Weights of a small mixture-of-experts language model, trained from scratch on English Wikipedia: 8 layers, 591M tokens.
Below are experts of layer 4 (counted from 0) of a mixture-of-experts language model. Rows are named down (a neuron's output weights, with its number) and show model dimensions 0-191. Each number is 128 + 24 x the weight over its row's rms, rounded and kept within 0 to 255. Numbers have three digits each.
Before each expert's rows: a language model's description of what the expert responds to. This comes from a sample of Wikipedia text that the model never trained on.

# expert 35
It responds to: Middle or ending pieces of longer Latin-derived words, like is in exquisite, ervation, ression, ination, ion in notion.
down0:132107158099094105153148098131115130123131149084118130138122158101175146132161128107128122121129175129123138104113148128117134095158080129111163105117131154126149170131120106153134127142180132071130103162122117172114141172120121118113140127155156099115134106129124101141141158116156118116082093129147129146142096136141118108149098114121109108125113120146110138150118129126050115171113098061118159126121102128135124136105141130126122139133140163122076151169122070123108147118158181131180120162109147116129121106171107166132116112131122136162107175193106152146122155098131105105
down1:115073098103084189143096162162130172137115114120163139090106142137096105139119111145115100121132140130103155093127131102105094147104159167156124136093106125130128136086163120103147138110130136123146155144133120098166136158134137154168145070098126134153113141162114101160165158132124140123117111113096113167112098144111091170125179142117087125132098132110164145138163098120150129151100113134105100127158134137139096134113128118136109103148155139144116111166158132113139145115126127143099139169158156117181104121159133095169128112145133076115090097112179123128148116121088118143
down2:118100149172128163163125134114140133115136106120137153139116152155117097137127120147172161144157123149068102136133090136120115150131119096149129096117104122104085112120153138149080122134130132142141123157109144106130137126146123168162116104126110153116096131143180194082171150116152135156091126117133114133127108138160119159127106070083148152180143113124097135128132120129143127168138111100118089138123149161105114150083142093101115140064139119142156131132104161166134134093133129116132104141157116145132147112089085104135110139114164117135146142069124166108147143076130151088
down3:124138187068126163115139161146112137132104154146099090110166125121135132114146116131128137146142124145096132107098129134100137148143148101131118140140141146157124156126157099124111142182120151121130110150127139144174147162122113113132127093140131098128137139095187087158139120144120145149049128139167160078124127106103076065130129117083149151129138085084111128141132097111146136116083106121117137156098122125128164075109087136128122115122159099141122113122136105123130128124136128141112132118122114159138089115116163192149165108100141114134130181136107156137177095116113157141
down4:127083135120123191171125068164160116175169116119101150105107145140126157137128123123146114166149175124147209154110117139142132094105141128132113096085163141131115097167087112138152121116118118131095100095113164137135138108099150121150173136131117112146134130136139151123106114186096114176152113161087135137112146169162142151100116135102139147104130104106112128129137142125113107144154141116096123138119099124173115138108140120155130115126127093113127125106124118189173128104090152114154118126141116112115128115120157119074120150100104087129122124139093113157136121093088113143
down5:135122075119156122103137140135116123080221111111132103164150124141095080119149137134121141115122140140134137137137138128160157162163088121118114112173162108150109121162152162146113164140135085102115157119150124144148125113089102164118079136135103123133150150116114144166125159108110148151057139123116101094159115138122126138107127125124135185128117124127127089139151139118153139129142118146124141121097139116149132142160134135148146200103118089175099078142129152116095127090128117140122121143115127124085151109128139134150157146090128126128116157101122106158126067102104116088
down6:161159113104134112119139150158146141110119070096117112135142161140131095117090138124143169097134048093117125098118129123123132123185071082110196110152172141125152121102129128089141151099161087146116155108108151130150124109141103133132088152118139099105087145140095142116118100135135119161155113137108115146143139130114105187125145139151178156158136121136083120159095172089127127138145129110154105134127120137129135129109111149121140118121149119122136101128137164090108115144175135143124108136148139138113104157122122118124170105154143169099158155131122161135108160125079103117
down7:108155138114135106104116128113138137105135173122126088122115129139094100129144148130118122126164123139146104094162102165138183141174099127138124144136123127114120110102129162128131121108096119149139138125134126169109127121122121119096155098123111101089180086122151121113162136142155156148125118085147130135153048140144101187161129170107114093149128136138098117121096129125063124111149097110148068092131134158120127126112152149121142107097113146127092168147131146094150185134119148148163130115129122119097114096104111157118181127143117168137164112111155145108157152178129113090
down8:159131072169133133137151127179117096177119126104071170136132165100142129106109120123171139128115085115164048118185133125134109147172134089117136128138098173113125074153111106096142123089145107129087123113102125115139166104135132111107144144090147165100133122144115114101175097144132126135148137109124109114124150124153113121123118167156123112118137141132128136077136155152151114099088105153109129159143106127142111099134171078147114134119139166110114123123146149114155110152134128164120100151123116107129141159158160110158176130132148147137109145092122138134151103108097140118
down9:166151119158150132115112133150131151131144124165109121130156106084106124100127142110134157126132091141113134162149125090121139170173090110144155067129147131080137124136113160119114137103093107140150141165120123124135164115117090155149114137124076105137150118118134096195147118149140158153135088111085129136157129148193121147122145169157162135106137110142112118129118160127091136137118123111120124103149155120144095134160115205113116114103133125150155103104093157133125110055138102141106119075079128162073124112154121131134130131130117096110122146114151140100127111129118157144
down10:139123117142146068129153126141150123114096134082133072118095129157212128077151128102093169101160121121140118118140158116128098101128096114141128136172145174142116159133141108134174123103165175139118104163148143118121131126113114104134132095120153140129187126138108149121164105113140097138115131139128120106134114142097162079101141127142142125183148146129125090126147109106149150100142100122137138146148126087125110116153170109133103101131138159109126098120186082087113123094137172129096105136121105122116130162087169142152122131151122102126157141166114133134150116127105123101
down11:086131113128126126118137150161117138126144141134141160126128115149107142106124113160102108133159116176132130139117099158159159155134095139111147119108144134101089153169096136123098136103096160107148104123138139086162138156079137148123152123144123127104111121162156127133103117187174161093104139101152136132106125201155113116134156134096139101090133111158093121143122153112148139117095162118140137094056174152149128131080121128090138139100110124135115112110079101104120097157154114110107165163107129160161109131149143134168151135112141118118123156114126155090146106090113149080
down12:077087138157177094138113163142110176121161149116149126155122099152094149067134110130134136093100135130167147103145128137153120156106088114127140097129123116154148110141129134153111143101131088129057142097100111119125158103179137136131147135132120107114127088149110152126151141119161103145126166155116098129113144135129071161143106132140110132168147115152149106153131140107161146128084136118119142124129134092093128115151140141110164126083149145116086132129120132138141070112177130079134118130149141118130180157131095149118144109127165121193134127160095109128104113111110126161
down13:124091109132101136150149060101135142133152134092174133126128148164142126139136148060130098087111113115167114147161102125124121077128106134141141117099137133119126093098115135157149173115109179131141124097137149122073122107132146124112104143149120141124152127122099123108174170121113061077087103129135126124117133138164160122123138120168118162164076175154112143180127121131135090103118090137118129112114133179122089161150117115139160118134141106147157175115112094146142142129145142128143122119167102136124088121135156112137163118113089126147139136115118121140151168125116152146
down14:106113102135139104122148094137107118151126116133168093178147189111132108112151116149108153128127136142107139125128146144152111164175124131100139163145146125120156105141123185086096113159116078131105118114112137163165106116152135103143148076093140118114109126150143162091102139119125096175127169121129140110128091107148154131139135121141113070093130137131072124147082134131109105117093126133177134104137160132071145110135140115147105122106111160159120179138131123109119107130150102147128163140153167133122103098201107129144160142143086120138122137097140113114112103144114104161
down15:092111127171114123172158129149139130092102070147118141115135144139078123148147113171139115118106148138121109126080115123127146131097134083161109160130119125105172113163170149136117129167139139109134097123133142127117128149067115121121123110136168102141169198093107167096146112132147115132140135099116150129132134129178150122114110117132136107071141121105173151125133158138177123187177164144142099126165092151129134137108120152120148169107090100135112153119141114121122095134118118156114156100078085112118118142151084129080132129130114135124120114152154104109114140137118105112
down16:133144143130114131110152119112143104097117133126106170137110110133165125155138114120084137129111136070131114091090109136142119124102119120102130140118146129151096134158118163122187090138084112106129126111110119134124128122182121110118159168149087120123128127135153132169128146142131109090115124167141125143116142144083154110129098176181164119100147143096178113129077125122101128142146126109123141085115121112171131125072160139099160146135107115136127137166134121148159149171131118142146141158152118131149101141143138133070132082142129132127133128124188068074194109129125116110
down17:095134154128114127145136173110104130133110131086128095155188133151120119162117125111151073102134143167107148136130118085130085114096148137128136099110152133105124097108163137077145098127133116106110083094132145132131141084128115109138118162151108151128106097051156135152112084106135117130140126185090150137140146131170116154125100115118082131111118106185110132118132134143107112107114174132136124123150124122120137104143144152160148166140156161133124119148150122117166113131138137161138127112121127140161068135119135129156105122132149099097115167121121156106200161093162128154
down18:157141116169128115138103154118115149166142119146159161137103149115096143130102158153172114162122091137162146117132118117112105122093156137124134144089104130129153082150110107086085102141080095100149109181122143111127132105133129160147112117168112122113168151158128169135137106180136121167098124111092135153159162143101121141099159128128125144107135143123149126103087142099107131136156095102048118158137088145163174154131108132097170147105142122139112149144100112117107124064110158125131122144105156101150172152116119119124095146110124085128129133094149114118123142132113154130
down19:133099123142141122136131159125148118132085122108136162092120146123160086127155185114154127105142108121172110084126142109143111128120135108130096160135135137132111126129148130185156131140160135098101092171143140147065125167106139115103131069097129109148127132136139124158139114108097146169139137146192118134160133104157120114112150146140183162085086146172113152111169138135151138112140152137144127109135104109130165096098129098145131131084112155121149109119145099167119078128165114083142146133110118104148080104144120119161109146115075130094139103098143127139114104151128116108
down20:135164086102129114159098168148147119163109089098157117182128128140053146109136130146148135155134144100083117116106150139123144130141191136193117125129086101170103142135103137127145131099142102113141167158145169123125135175136130081131109161117117127120111159163116134155098111141138109100116131110108090117112153162088109112122128122151135133139113144119160071082123155112158144127093153170131128131137104135102138131097150107181110188127121114104115128096128108101124152138119112109119129140125133103118136153133160151104115109132130108147179098124093136112126136117131088160
down21:126093127092112129145108082141141097143110112174129117142100089103119140111114153117155092106131133121127086152118105173093168162130131160117110106150118119069116153198173116152117142148116126136111113089137127102151144119156117151115129154151122132138150091119131121095102106103128181154179094173137105100162130141117109077094159134119133173139156177123145154168097155144120104128134106135128133146138156133180152086125102113101109141126099131126101095148139131099111112098091121118172134121127155144123132133106112116110157136104155155120160180114156111116127127150126138150
down22:150134136088118120115203108156155137166089115092146169153101171121150122106114158126115113129120117112112133157120130150139136120113129127148111108140084122178119094092174132134142118118161158141140123135150119135136118210135091101120095089080094111147119131089131130132090141146159131118123145148112135095124116169114124133088157131118117127136179149161166101108123158093117136094138123128106135130131103105164125146161170127091140107169139135086114076151117113144107148079089142126163117122086149134144143146115147148109144130115093123143147161163101119119088148110127126125
down23:128109126106096115113143110160106089105115110082169147123122126105126168157146103151105105131130131161118072139131136144119122130155107104144112093151068135137131121123139105140149138110132102147148142133121118181173163138194141107144137130132114126127124116135155146150110159177126130157148134134133094127084118122103122142179172151148130106081135094166174143100154094094124154111160089155093121172100145142159138119149063140122161122123139109142113120116088106107136102129147128070113145138133165165138097136117120090150129098153144101130157102137122154109106136106145102111
down24:136147093073130148107140163117111164167151109094069074141122149123122128132141148094128094134143101108140137096148139123135181115134111123115136158131088092137102146153141133144119156187114134123093138124121176114090113121153119141077142121088101149126106102119133111190127075131110143161109124113089138094087144096170160163111140157105164142143116123139151114133146137162130158093117143096133141159146188144126144143127113134110090148131086128080092120149091159124167114137140114141121150124119153113118109172132120101143111118112129121140131168158149149138107119123146110134
down25:101086130165146136098162029075120105074134125168131113135144129128116108147137168119169096107123117126130168098142113125152111127129098150143162119109150136141082124128127119094143145087119150104165094142104100092146117152146139158105145136113116160155081147099150115113134132148146107154125116119124122154129129159123110141132149141111188072148108083137124139096142097136176125117153139124126141109137108146095134103132094169132115160157119115151095123142135117186125135153111130151100147128152126072137117154136139159146099128138122169140110164108136141126096120109122109157
down26:119155100103157097148098119111129142147158099163137170164148128126160142123123128104163132082089188113161119147085121126157102148130142084096088132127117141126131131082118120144103068123122159129117069141150157158125114120140155083138115131141121136156157136143156126115115155140089200104101120126148090118130154144131114109111150147172119124174115147127113139114090110140129120146167172108134134138110120138193172095105135077133142120088105125149128152120126100111094143163118140105093155116120146098137137131106102119104114098125157127124137155151115131144139108098120164153
down27:161123156147126154115103150120096102135130093180104148141137139105139152167150080117161081128099116109152095138116156078121169107127143147108110095067138165114140132127116167147146113157118132152119100138156111120134156154137115123093089108150153124124117096153127112148116154169173151138148104119148127100160089137122118112126148112201123140154125091118132135135137088147137086150125091156137144148152144155139167144119157095108129129105127106142111092126140159143099139149062118105131074150134123122156110119140119129130149161092130137166132101130136117118113128113056123101
down28:094153150087131119172163127119128146126136126138122133086106064127148141096107140119170092169106144164085121138159117133203099129144132132122103121102121096124159088087095125084141147114132163119122121159132116132168117130105128157096117113077095109101150110134117141108125154157142109136101148097105135126144112153140137185114119158150117149153115132099175165122148149138110149098154102141106134135117147161141170168111124121118124108132080072097119165118108110175133164146122140099111136127127124111126113130086105141172113130137127127152132151152162151151138121089103119156
down29:138144118159140143112101108137113149127117137177115147140141107129122082153120111116107178164187129075155130130111093149164101093118133122140160150127148149126140097128141162132116160101182126147136107105134116100195125115116119121136105119092135113138096124126118128166106138115151111158170146168139100145143071108113125130108111141119138086111125173120127138066107180146139153104115147095093141129126162118122120133132130121084107134078123165115143169156121104143171118144095131137140151088086123159117140102116078148125075140089161120130115130150142096123132131153143141131
down30:176087102110113131144094144149143083113114139141137140131129099120104119145087167127146137124131110167122151149140130125122179141124135139089107158134136158135144161137154144159121132144156127168155138096110170172159108137123122153133106162076155137133154102163088146084106128123096126118126112108111127158108173138089111155117113114147088096121095147111133117139162085155165109142139134080130107084115093088141184148104149130119130122132114128145153113114121129095098107128102122102110147132060140119165132114122112118127145164138126149152149126121110063137168100166166117111
down31:130130154164112145105105090172099117163142138151103082143124118143073131151120126105117156146111109151099102176127165130102105115154120114110164124137145112150105150146130099161099151077138167103114070109104101118170117107121081121133145122174157069140110130119099141144133118144167122147163114137128140128117113113140133138120146183141169143184117118135133084141115103110138165134095121106164138125109117163123183111132057099151111113124138124107109129128104146119140161117119151124131144143112156124140088148116179129089125132119147150114111147145121146113135169111141100090
down32:142164130123121183112123121103132117106111143137099147105165107144121116184152137079082138091120117117106133169104123169137093116154145147100129170132131083093131098127170104161107121094127099105115082088109114126164150113119112172131131143107114141095093134125116131116120154104128150150131156092174162089121125133169109135145134127136164117123101146170130155127180140134145144162150093108109168149125087150092166139126096158094108119134116089145111129088127162132109123166147126131089135130093121114129157120127106164086133127136183158137131128143145126093121163124117156120
down33:126129170180087131126125135139117151142110118109082112112115140153175116191120103119094105077120155110132115121138125166140074116118119123117153123134148128149154162139126143119143129140143119130125148163175145102152116110112147093117173136122091121138127144130102117125121135138147120157153129113147132116141086132142126119158147137159095140122117157105120117153093136099099106115144100097116150099129105134095140097155093104155130119149148152127094177127146140188104145141118128125149123123175106132171075099060093132090079138179160096084129138179140143138114141107133106112
down34:107121131086114084119108141167130153101121146122105148134132083120109148105109142106112102155145095126125124132081124101133094108143153144110096127111170122143139140124137145141133162117110143130116155087132131107150157135093113167115127135147114067098116154124120163104152139095150104142119143131131118103173109141122115163166136126180137096123146134118109178130139161171110112128122140137137151155117111098137166071152126155105102147129119125162149126064131128111178125142132163146192165116065151145125129150062137103134110150116115088145140138141156090158139122112138094098
down35:163141096119075099163110093153145089094152124152103139100124105079135120131102151106169181104144105132170121091138136145144148156109100138161126147141133130131150135133152126099108092106165158125157130094136180125142085111112119143141149111100152154162143130159109140165144106142129123110164111103128082155130135133135109112131202163127170094090100126139143102130110147137116097091117133152113118141155112144140095121102155119111114132149100147105136089173128146057110122139123113104188127138105120088099130127129134153136131144162158147116123090117115092129144122135144144120
down36:133121163150132101140122128128142097139114104088093086141159165094123115095141122164180117133115107106091090107161117114087137136172212133103136119153143107112121134154134140152096138100145140122141137117164174116140127148096149137114157086168130126135112182112121149122148136091109161103121103182140162128153143119114087127163163135119186134104160100112133094077134130161173117104111135129108102150088103150134107118139147116090117137114148127123135122158091126110093132096140116130110101131181130122147135090111100135129115160120113137134174133128130144132138130105091150135
down37:129156105169094104131099140078150117102111118136113135090119131138129152116096124118122114128120116137115170145135121086172115125089176117117148126139151089154173154138142137125073116108134127114114134162147111140120143111096099122125131113091166165132160114153108081132087135113185110167126092154137129091101132132112146109117114145098126137210149125122172129131137107130138117122098117123104161134143133140154153135130169160153134117126142107068167120166145113137172140105158138163140088120124107166101153109138131129133138109142102125087133077152086113164138123143080145123
down38:131160106125119150111084155117146109138127065132113127115118139133106096145137083114131110134176107078156146151144092088129077101145152118156159158178128095118094160147092134156123138149122116128082109155159107157141112138145109128097150081124142150147130116123152106159158141148124146135104079113151161100098133145149125127128110119161121114144142123174095158126115122125125154160097122125125167173157131137063136141158131134153121118125136144104189093095127111108092119141146127150120109101105101124137131154112120152093107125137119109131157117162154135084087145145127187137
down39:167121133134101128119095125111119165112140090107151110103088117132142163123163098181127111100150137132123094175138123135106153085128121141136105126101113112131131139102142108114112091177138114092138157120132188177150099137164167119115132157094123127121108090155088125127099132156150098163142080134143113119120104106107201121142150125131098134143136127101110138133133143142096172106167135118112161150159121167139093152109117070132111119094071121118153140140107117163169138094106094117158142108116128110146116102140140135173133102123132157112160132162126153148125162117146144110
down40:127106113133119121126153119103104113203087091138168124103131112145141154101106100099133099139099140137122155138082133087162145134160173140155150136116105153087130131113133186118137094100166112161088164123126115113132167154121138102173113160123121080150123138133094116142152183134111141156098140105120108168118145145147120140110118114148103160122140117127107155141093100148124089140104109126125088133158147171114132151104126141185075147107120101120091119133119141170127122124112129144128162129127133136082155140096151113129100135068122106140155148118110176167129133110125130118
down41:144108171103137157145140124125119132141137135103141119136098182115151141143130140137137096109145106120117118136122093114156153131084123134137121116116186095093115108081125103139056137141156112128173127136140140135131105106148151138168129115154152102136144131124130077100142134147145122133126147116149113135117088101140097179091122083090108140171140143130103126133162092120127140155147147143150124155103119152161109164154097126166112149141069180123143132108105112124110148149090129113104130127134109083143143111123132151095059142148165125126120141119128194060106161137129121137
down42:162111130088143104130102105154120145114080156133119114150129152111147134109130112179133144134136122148137092083110181095151152119142158100136115131157141142192125143137151140107087152197138150139138132106150163127153132159101106105107114129146117095157119116135102133117103097148145150121136116096135166098112111141151087137121123097136117144131089148108120146124156141105164102126160120100117095147098147154101158079092137111114126121143095155122166140084123100077131137135132098136153180098153096141107057162153160131130145114119141116146183111139116113119125134120101106147
down43:187113095091107118144135154140142117156133169084147102106136109143123138148078127109098095150160152141144138131168115127120112168134176156122091084141127109112206142204127143125122103128104108150147090148136136104135115097125119155142124132110105084149142115121133106149133146119131138125117111143103121168141128135131138123136154133135121154134134137133090130131116117133106110118175137095115112108133128141099160148095124129146086129091088174149141163146154120108145081133138137141093124097130131151125154148118115094141161153108064141079143110162081092141126095136120113178
down44:120156111153123138115185102145119128111137139119139106112099129180077159148120155138117130214132153144148130092165096150121090124132134169138127086151144101070130091155106111129159126124131101074106152129148142108188140147156163135141128143127190137082132179125131135140085101114118135072165105083121098129151107091097093115086102121149116137138126154123137140135179081113156137102122135129144130117117144128134139139118113136166142124122111122141129114137076148127144126140107107138151135141119125148153094116137128126140151138113139108115116148166126107091111117161125101099
down45:132173136115133120120126135092115119124173144134142133133157099128169141097131138121121142156075144137161116107156074141112153099108101150106128151136080108130116130138110119133148136112165113181113117135127144121133138153147124086119138105126136153169104167133102115183140067111115125139156126100136131108124155179054088124180126109120147120144151154130133132100114145125147104062128127156130158105116146054150119150110096153144128143165100128141137120105148118126101122115164163173095112147096175127122082117124113136134092161129116114113140169148110099136137123108116136131
down46:176106127142138090089112137135124136177092121128135109123146167156084136094104161122141103126143142143151093119146121102099133100086127103137143156080157141169134140151123125163124147125095102127146153170118111117163122137122086143165120094132153102132145150155190114073162118120111117101128128089132117116117117154085129135095091115140096116116122126074129130102107148136098136113126090113140109113158128110139140131151160125152137168109144100149176150129144165143133167127117156101137158138125112086136113133131100102141150089076158149137142166097196118141116135152148103115
down47:093179137138083109155126175094105159127133129115131153124095130137105080114124141152121121061068136159152114111130129117134174125142160106145138136092123147130141096168147153107144135143134122131095166107147084112163153120162101163135083135128093099085125156127128106162106125150152162090161146088088150132126130106136108131167179143094127119088149106108104122201090102139111133120096137125166137108125142135144121148138115110101121130100141113155147140171097156133130151139120109137120154121083136147145098150098156169125147102145120124098134120096132129130130155119131136126
down48:128126129102148110119126126155125152115078175130159112127093109133138103137116134100128122105131168140146110127113122128129098132150142181157102121155162150122165135119177124098140123114167170161136139130085119150106128154167111113099096119163145129120137148117120104119128105129170125082145111165142138129112113147148116121151096113147129139137125138121148141210115115132116139104088161116161085119109133151088109136114138180109113149138100123129094142109115130124152066127178091161119091102089129141107099090141125158140096123114111131087101122099105154122146180131162088182
down49:153124132165118135120132126085151088132166146130102173122125162187121147133121145093141158138050129117085130097137112125101128087076106124123150126150117120137161133172102181134162105118119160143117148139124149141113151125116111126125138118142106124125154145132121128110111163169114132087082148111127133110116121156137161121151128120121162208132128100100121128128134119172157140091111152124124137132065172129109125158142122118111142188140127140159125086115126126102108099095150078171133105117134115095113122127100130132156148147128145116107129082115127099140169138081106137129
down50:110116118155119176130108105136153116157151180088137128089101113142103107152120077139121128108088107096128151128085139141132103129158149136185175143128141111127134141128100130137153134140110128124152095154138111191073139133093123114112136156149119138145113102164145155137146156129153116107129101126199125113123080103108106100141114129134119097138117150106122121108136144117133154174086136100122118130109119124082115114129136158129148144140130134100096180108126085147136163131088085175153171164169151106133131130114119111131122126163157087130109136157149084151091132094130144107
down51:128126107172107111161107110163113127105155143110151152127138111151138126132158142097181091162059125169100098109145142124064098121109104146139118135124133131096113110110161165140098112101115137076120133157129150106117131143137157120114183125101128154104146127124116154134157148139128110104123106130123163152101109121170090129152143095108072150110091129128132085128116141112137071156129117144156117152109114124112145132107140150070153132148091122120141115113153150105117141124148137143127125168163161091141100115103166113140158127191103110103124143175129154108125163133130172131
down52:094110106116079090150128115155095151124158129126137171138098109136071132059111111129120090097114099169146130136143097110105146109093123126104107127144119134116116079151155129126130107119164101132116117159109113134133151103125148120124139138137130110189138149134155162108110154119111110124090139142152125180129128128125151154133167157159082163130146104133105129114155126120103121129120151163148151090132138093146061158091093158126119103104160147141138120102124132134177132144090088113075133144189111135160149145127085137157174118126175141116132131149122145130142146122128150145
down53:075115135126171116099196084134145105149117187099130139119145155154123090092124145140111150105122128133122136137104129112140138083159107172153081120123144092113170083114147142112156132105113125153133121144113105064113130113131115082089162112144120158130141132127134176098126161128105162106096143153110109114161139137115109127152094136104111139107136133147121146102158132128152172122102073150112099151119102133121135135126143163139143148133116178124140125085103141136167137131109164174106146104122131129137160122144143118162109135146165154133087104145121158099068106148133118115
down54:147127154120114113145125143096121098111180120120167143114075135117115156154086128128139127137136084091116127141149119127092097143155117089109089134175086153145127140156134132121098142074140148138119150091108108155135145147142130103137154117128166141139092103138123152165109153114108118107099158139091137158155120183160144140151116122090098106138158108172131175136118113153107117089137116086154129093164125134131158103105144124109148152121126131100116122132181146160084146101122135157131122110139086144147129125099128106124105156142184156131078158109160082158119103110118157111
down55:118096126108124155134149113163113159097166147091119121092134170153152119153151123096129149157097121108119096192146167140106153113112146090130152135188092151137183105146163109096167119105147096119083127138109141116077088100106124145125132132110153125161107129128129152128151152172086122109125100129111119194114138145134131081114103126138112141119142163129141116136130119111101131083129113106133127138133084141150196158105145147133122122123112129086106137152151129145121120106130132109086139102136121146089122169152172139128093117144130121134108099153112146120152100152148146081
down56:161079141122127115084091109100119208129138128121144102152134097161125158119150119131103081162145119112093112151170130110137128128182146139114112119081106090141137137177151135141149125175146112104100127145133147078138139124160131115099151135130143070122091140140145106149160112130097125104165141113135147129097169145133090138142118131132131125131127114108124101124126136075121107144144113137116112130140171139099120131162104180118162179134141126137148109120118149129125152139108130111127114157104131124141142136143118097197088080097093136127169129071139119089152163129137115125
down57:089102099104085123105136117135100142169118125148155132121132120139076125152079179175128133130123114124133093087152120148116147124125078135166112133138096131103113124154112122113109103128160163161142129115134073142077160121106132162142071124124158164141108164102088136126159082152113185155141153119093130139120152166124131096150153142118144124150110105145100106133138102136156096156128095152102151110109123130135139118129159104142150131108135181144133100128112093132110178117170123148123111148098149095132108097152146120142131169101154155147112121117104169166137151136107128097
down58:129099154083118128100128114112125135160133114149150111122152114126093156120101131111106085147124148130113128133139093175142167103137148087061139151139134154155163149135138100139143146104100115154109152123133160137151108161151156177140168163108149158123128113097111122136138124182150101086136113118115127151127104172144109165125092139143175119126133094117111155115097071108124121142111120123139149060138133131117166119143090140162109125157146126142116111130149117076125081092110148110129135121093118086178135109158084099104137139116145146107123135158093126162126167150123115161
down59:131154154191081136143173126151114149092094075121171130138130143132115109153165108122132134169148105072177136083135159128121071113127148111126115118125143117111110141158086125099092151143093121112134075141115108114136121144127124112148118100139132127148116115125141144116159140171110097162089121169118118107143133149101151145099134152131130103146153134103110149110080154128147142128129163120110157082115149158081119110107166092156080109141131129122150139135131114152141140122117102152132150090139116081139165124112124145154138132139105134157124173147131062168138101104157123141
down60:109165115127146149169121097132132106123150120131155122142112157124130089173074131131145182140120129108137105115097147112157112149135131129135138109105126162119169125161143083150173115063131134144127133110150134148152110119121126107131120097115144117200099107121152126120080142109108143134087142118130127143175175110097116152158204114134120131104124175108115106098119112157152149152101169163111112072100112082150106157162121146135128118112107148116114147099118106114113144120136140140120100152086123124133149122115120136129129105136163099147088173098093135122111125143181121099
down61:125138105152111177112107150085126121122154138104122131134116140080143122098116126147115119122139135161110112148143102134143147124133138169119152156161084139095166120089123131104152138107104153174101097120112089132144143108128136164186120096104122095103127141127114131103151139083145069134122116147117132108130136158131099110157163120157143142105101087203143113159114056135131117153097109107123152099131127110107161090139138161116139164170147108145148129152121126154154143132147114088094117150118111140142128140088125152094122185140123173140100106126112142123113138196136119137
down62:126112127155138114114179149157128138103111120121113104150135148129115131138120118092128139133130138154139120103087130143135139094085115116134076102119089099178127137132110159132134123115130138140085120144111136125135135152148139120091154133096137035109142113156122119143155139173146121116167127156098096119116079126128111132114158124148172082092149090158172144162139142177112105118131136145114112134166165145167162085124138124129129135093156145143112085111144199057149104147166128155147109133150151116143097105136110130179121130128099108132127110125096119111111139112155125136
down63:153090101140096110145131130166133142109123104136097108157074095142124121084144154094141137143146163119130184096130128123143105155160166171114127116103142113117144123179127102132135125168208067100083144145099142103131128077123153121123124106156112139154142095115158119118084096079153144144177159122105151150147140120098186150098124122117155133125128157134129125122071152104132093144119141141141144168120131200156147110109153137134138126128104128168112123108125159124108151119117139121120113119121110111111129120122108120118101126110121081133113140112105116123152171133120133128
down64:105127166124126155148158162126158094145137111094146128148107121164140077158116163159109133127147107120121152143115137141150088151114122118136092120097091115130101129116149139155106139131115152180177066083167107096148097128124131127100126144106135154111147169100147159135129107107115109140120125095148159129118133118115105160119068111091143131111110171132147160126149132112141149084128152150125134112158168105108064117134112176155149138124112135137090100120107124184134155143134076110115132138098095141148135128148139079121127137100110152119125106158176132135151103140160115080
down65:124102127147114139133140118118122159092160089125088127108132150126125091124144140153095157115111110126110146155152132125097118152088132084110130149126143126119078149120140153065096136150094155158110116090153114111090141172096140151099145138134112094135111122156121104145126081151155139076163158119106090125123129182092138125175093115134156155147136155168149141156104132176145160141132150121108118153108130159121109141109136164137158140089155146124081079150157121103134127122104187127118121100121146127152154127102072151110161147132114135141148123142090133129098120098163117145
down66:139127126139100102127111125136138112153140146194151109101130135157122135196123111157136177123108121086157137132117134082141110082089157075111138146106134097114137140150106103091196136132126132130126090098131132147125203095137173080138157127115149106148093111124121156123142130153123155116137117139112118145116128118120100112144114100105165139114090144123100098125113158144139112132152141115135177130126071152133103114144126106158133148155153086143096101120166141071117136113074123144120117113118151130177134109145128127131117118131129177142175123133149112124116160141147095106
down67:119162124132129085081111108113115114121145146151167124126116128119078108140130117127087105153143150131116150098106142126094133106128144197113157119157115084159162110136118098145146141146092187131101084125099097161119099118112128116135108156152117127133171131147137113111133149052117160140151166170150104129116173131089142134124143122143125092101115128146143168143114151128165135140118110089119163149139150109152137108115120108183123111189135089147111140112147129115126100135141147126134145172150126080114109149133112139140094141140124100125133141085122126115065173115132096148
down68:122114132116119084096127054143123133106105137093170086129168164139103093138129100123133118161114087139089107139121108154113114163143144141159116121125115073132111133122192105143138167172136177117134154121129134139140091111117101131129106141124111174086098163114151162103111162126150105155135140157156130113125118107131146139103101136107112131114107160144098141093155112117171142122135092100125132116083127129119136108076202136122110189134128117149131139098160130129126127129118157134112119130174101119151117127103108133138132141131153171152139129131125175113111117115138133192
down69:132136106106076165157123143114137094112138092146172189131148140118138104150118131142157115149172130068131095114106100095132162109145121129096110150127149107134114091085133125084158138121155162182148192145112161170129126137165155126129142095101084112132130108090133120135117204117143085139128144166104125142117138137135116124112124174092169114119140124103116113152175148096108105125127090142139146124136129147149108079123165126148135133107126142103126157142107112093074115087132148124122117133141152095120114125130161117123137117130146146092114125132124112165144109120095161135
down70:122134120137096149154094177117107133115145139129103143118127094170118110120141115156159087153152104101135131156166153141149165106172161139124146099125158134110135122143175118128125083148117124127132137138150144136139176105083124133121143114195115127126103141151119149128154118143155161128112113179091117103175153122141144115147101155115105155106117081133145133077167167120116081112090137120106125115142122142075097141159149149116146140155145095101142142124079105146137132150103114091125104151103123103101167087098122108069111132143161111131124155159160109118116107107093115101
down71:118137149143107172109142109157136133136162105106123151123133177120135175138115149111115121141131127168125142069104094125132112129061149123103107145128171106101151094173125167118120156109165100151105096149088119113130134097121159160128135149131155136153132102109142128151160183154124124162130127123141125113131132162121138105109096122153157131104143104121109088104168131094112128104108183120146134106144157127108139132173111140099146138108153128131137117193111098108125138124109114116138098134142155136112054140109137145092151113110144116112140132077131111088131176077165096106
down72:120134135132107150074119133139114114130092096105163123136109156081162164107119132182121124091166146158166142116143130111131086128142142123136098128125115126093104135105084084091121125142135153142154109155121147137135103109145122102143134121129097126116135144137118139126144139135100100077138118156095113069122139090155150123095098176138119101133144167109111157138122145116154142164124122138114120164105146117135187137157100129133154111135073107110168141129090157100164119136136072164147131099157136097133141164131094185143128146130080093151148174155139160132142130092119123139